Weights of a small mixture-of-experts language model, trained from scratch on English Wikipedia: width 192.
Below are experts of layer 3 (counted from 0) of a mixture-of-experts language model. Rows are named router (the router's row for the expert), down (a neuron's output weights, with its number) and show model dimensions 0-191. Each number is 500 + 40 x the weight over its row's rms, rounded and kept within 0 to 999. Numbers have three digits each.
After each expert's rows: a language model's description of what the expert responds to. This comes from a sample of Wikipedia text that the model never trained on.

# expert 62
router:483409454478392457514577511475511458462488471448497520493596472429454526513485451564496474488461532470488516576501470505488504501531546534555484433472534486530509454515464428495455508535453513460457464587503485516488542476465443484489530576522462510458540476500515438487531484508533473442525536490461556562476448510495464517550558487455449430532481540427481441511483503487554442512473489471489488505513518488501564521503398536553490484450492492556513507560491488600539443485508499534511539487461529422568559581574547485478509526535464483477522473505591561488494581486486486547
down0:513507455455515480469458417515501513522550491495488480489535519537501520495452505550515433541531488490483492518507529540563471546558554430491459491506571534530501529526473482482485545463570439521484594504491512544541451424614454517465470506493524570541550475535519542521489541506479508480457515561535521496471566443505454495496516449466510549471500510407467508515462573550518497503401519520530466443465529531511457533512578605499502553489523524487496578453481482445452547505560510557484560518502508425502487415495401519481516477467506503519411550532484484533553456572423478510
Time words such as later and ago after a duration, plus both, degree marks, and decimal points and pipes in number tables.

# expert 55
router:557526504437442403489594481516518585578548465434468479475449475503498512415572531514508451545570516560528479443431550484505431511534425517433549484476501492495479443428524441474500457454432520481407502443505582441490509551511464465551477527491506494411540540479532519452471451454449498561526496451495569487480503517497553509458493447492497449537524486487504511462477549510482490520484494455512483547465462453499438532492472474575507514497503512562472476509503483434571424520488541569524454490486520496497452519445499480529463516455490520518411486523468509553450464512489468479
down0:486467563489515578508493539525518493435490413507548511491511603558493546510552538528471517471475451483460486605501520568494538516466580435497493462484479502483476510480449582529485473556483494475466520558576524455549496485485467451494485463491465554474489535564448475475589521535520534523523446504538467553463476517489479542503445540537519546456527428502464560595503511560490499534492487539492512550543458573556525524444484565483446515461507530543510528414566445500418479463570510456464473476517543500406546483505536506467486501459518584511502498536513550517590492480518521518
Final pieces of English personal and place names, such as Hitch(cock), (ville), (ford), Angeles, Boston, Wilson.

# expert 44
router:487487418485494534481512508527514543524519473450447525554549500474505525476512485527505550527552462525462478493510431481492484491545516528449536541561472456498476503506522442475426509533503502484518530524486473491496457535550547438450487405512451466429511442494524529545487452492498522551446477426452463475566456532506448411546539490520512450431422498542455443501494516456457548456520525432494591452465577433483487547426475506445513556483510461516524489461401534489525444462489502500537524547499543480498530501533506525542483452503546577549528485436434457433479431476565595549
down0:418495602498516533453511572479499461470430565570526460509510500517514472459486478435540501533501501531523355533555501466492413518550512489517546502444539548493505487540485482477518542523533545461447522501473487505536481479515471433559542565452462512446548550482481523522525488526545427532559549513528543440516452563541512466487560513522412459475537530548452449532525491565515468492536503470470494449451506496491524514509529508469521577463485484506533527465533517513443525549522419563429510490449526560501513531449480493465525500524542415508517468524438464482458453464577526589
League, Cup and Open in competition names, plus country names in sports tables such as Australia, Bulgaria, USA.

# expert 32
router:456476439526558508474504495523504600534527528462476421447571495442480548460484420509495525470535480501514496537574486479431497433487438545462542495526511502496518518527504463506502519540444538515517524430420515471473451558520540484469509400552437538504454483452463481447581495442528537496514505481516463494573457535443406490598522361503510504435496433508513487487441459517459483469528513476491521483490508483500571536467535529471492528514479518438496476469454465493522483524496561549474517515512474539468471465560486484514556449579500503497586447419455479458509444466491519521
down0:428523450538499474507460543496521468498552492562579571529508583602471609499556457540512551529469473447478493505473540560420443544580427486507487492478540537516548493465515526524514483484516462503505501460514457514503470471510568495489520576441546515529487531512501508487490521447514459502422543510513538493512512477485556501469548512485560453550528526520537496435478447545474450518539486492523483517468492540431471535470581522457536589549469471563465494479485557512456455486474426411512464510515545433469492578412563467489522557532513512505564427481571515510517507518461502534
Sports words such as football, Cup, Championship, tournament and player, including the Pro Football Reference and Baseball Reference links in sports biographies.

# expert 1
router:514498515505565489499478520538528490494522515510545501504481512517518558488549424552586606468452487454526483507459542530489488474570412542498513430511426511529487490511468457442525497505488475475457528516483471498437465584537520504476475505423499503483462460539509506501511508421515452502521447426495497484504494532409417449560539421488477472500456437510421515517446495531527540511490561390459583468474479488462554556457557528531535517490464446492521494580439493549468519549524452489574543545520487476550486479565517476547521509520387536471496467521469558481526467487474547545
down0:534491475496565526427475501430478504470583507472553471433523497538485495497512451522406567528523525509531499453467513433456454464486422440449471492514482488465544535490542463455540547499496507491478487482469494506485499496491504460541498471481515544444533530502518489430533526568487539533441515507557457511523544519474521522438529478478591458474475458523521507337511500520494478506552502498487462508519407493467439446479559485503441527565498447473542558458475593509482481437474497415481451516448477531541468473571483493509531460484509448470492428518497546415402542527542500551
Dashes and separators in footballer career lists, year ranges and tennis scores, such as 2006–2009, 6–0, MF, DF, loan.

# expert 42
router:494461467538525435494454497467507488518484443457434584528495466435473548500512462446550525500482468532467452528455507524546555481500478550487504510419464548441530519512542439505495450592489489558512435540449506475428485500480512494500471519429445507515497569572530534571509492434461424500445528486561460537448514488509558536485515530578530453456461437496551508455489420442491572498425523466553485432529562515530552478510485530526477521509458458579489548518459480450493449535543537456570529498528475478519517549533424548429565548521512487462532485504457495468492487512490422513
down0:504514477530520601491485461473509476497541417412500477502534482444592479533515474465492482512486560534548508536505520445530534500462501527449503476536458561535490490566611442530513528463443589486482497520558533548511575519544531515502558498485507483531486534521514498480507523515456449540463540498503514508509487525468509383584489497506506467444526581477491480455517557540506495539386447457533461535565503434486529521467429506528517554613511552509490503548528513504502565479463521470486502511505577427485519497540524516540524531519577597491428479464506479518544520548498551500
Standalone space tokens, mostly in tables, match scores and lists, coming just before a number like a year or score.

# expert 33
router:492495518520472462494464471448490510456459480489447557479472514468454505528444478440479450470517496530439490553522476555457525479500461569526462484545439472458520497495521567520523472516598560554561533517460520486489440465457433496448462549538490488507513532506528552548481550487422523424475521551577515509448580516482560537473457528546551441477469439473454503486510450534453528462490512444491447556506510541508551463499438546519478575581447471468527573471493489481526552503489535442557512466456449428549556547473469465462480525499467503536471496583573518450466562558543443536
down0:427495501477548469535490482445499517455503446401497475556459440454480472556510523465471496441576495503447546538469538571535479491514489514526473459514461464528391520552428546575541476474481521527551447478498444456498535537569571519485489499450456454559425465531424494477525519498461457489467491484457471495544580471472549534506473572449550540423516481435520484513517495501546523520510506522532466503570524488480446521439545483456442535512601467509504486494507524514470486435505459438420489471518518538493468494443541439485413497550508546479497588458482472491459523552540482508
The lone space token before a number or empty table cell, as in dates like "January 1, 1991" and "the 1948 elections".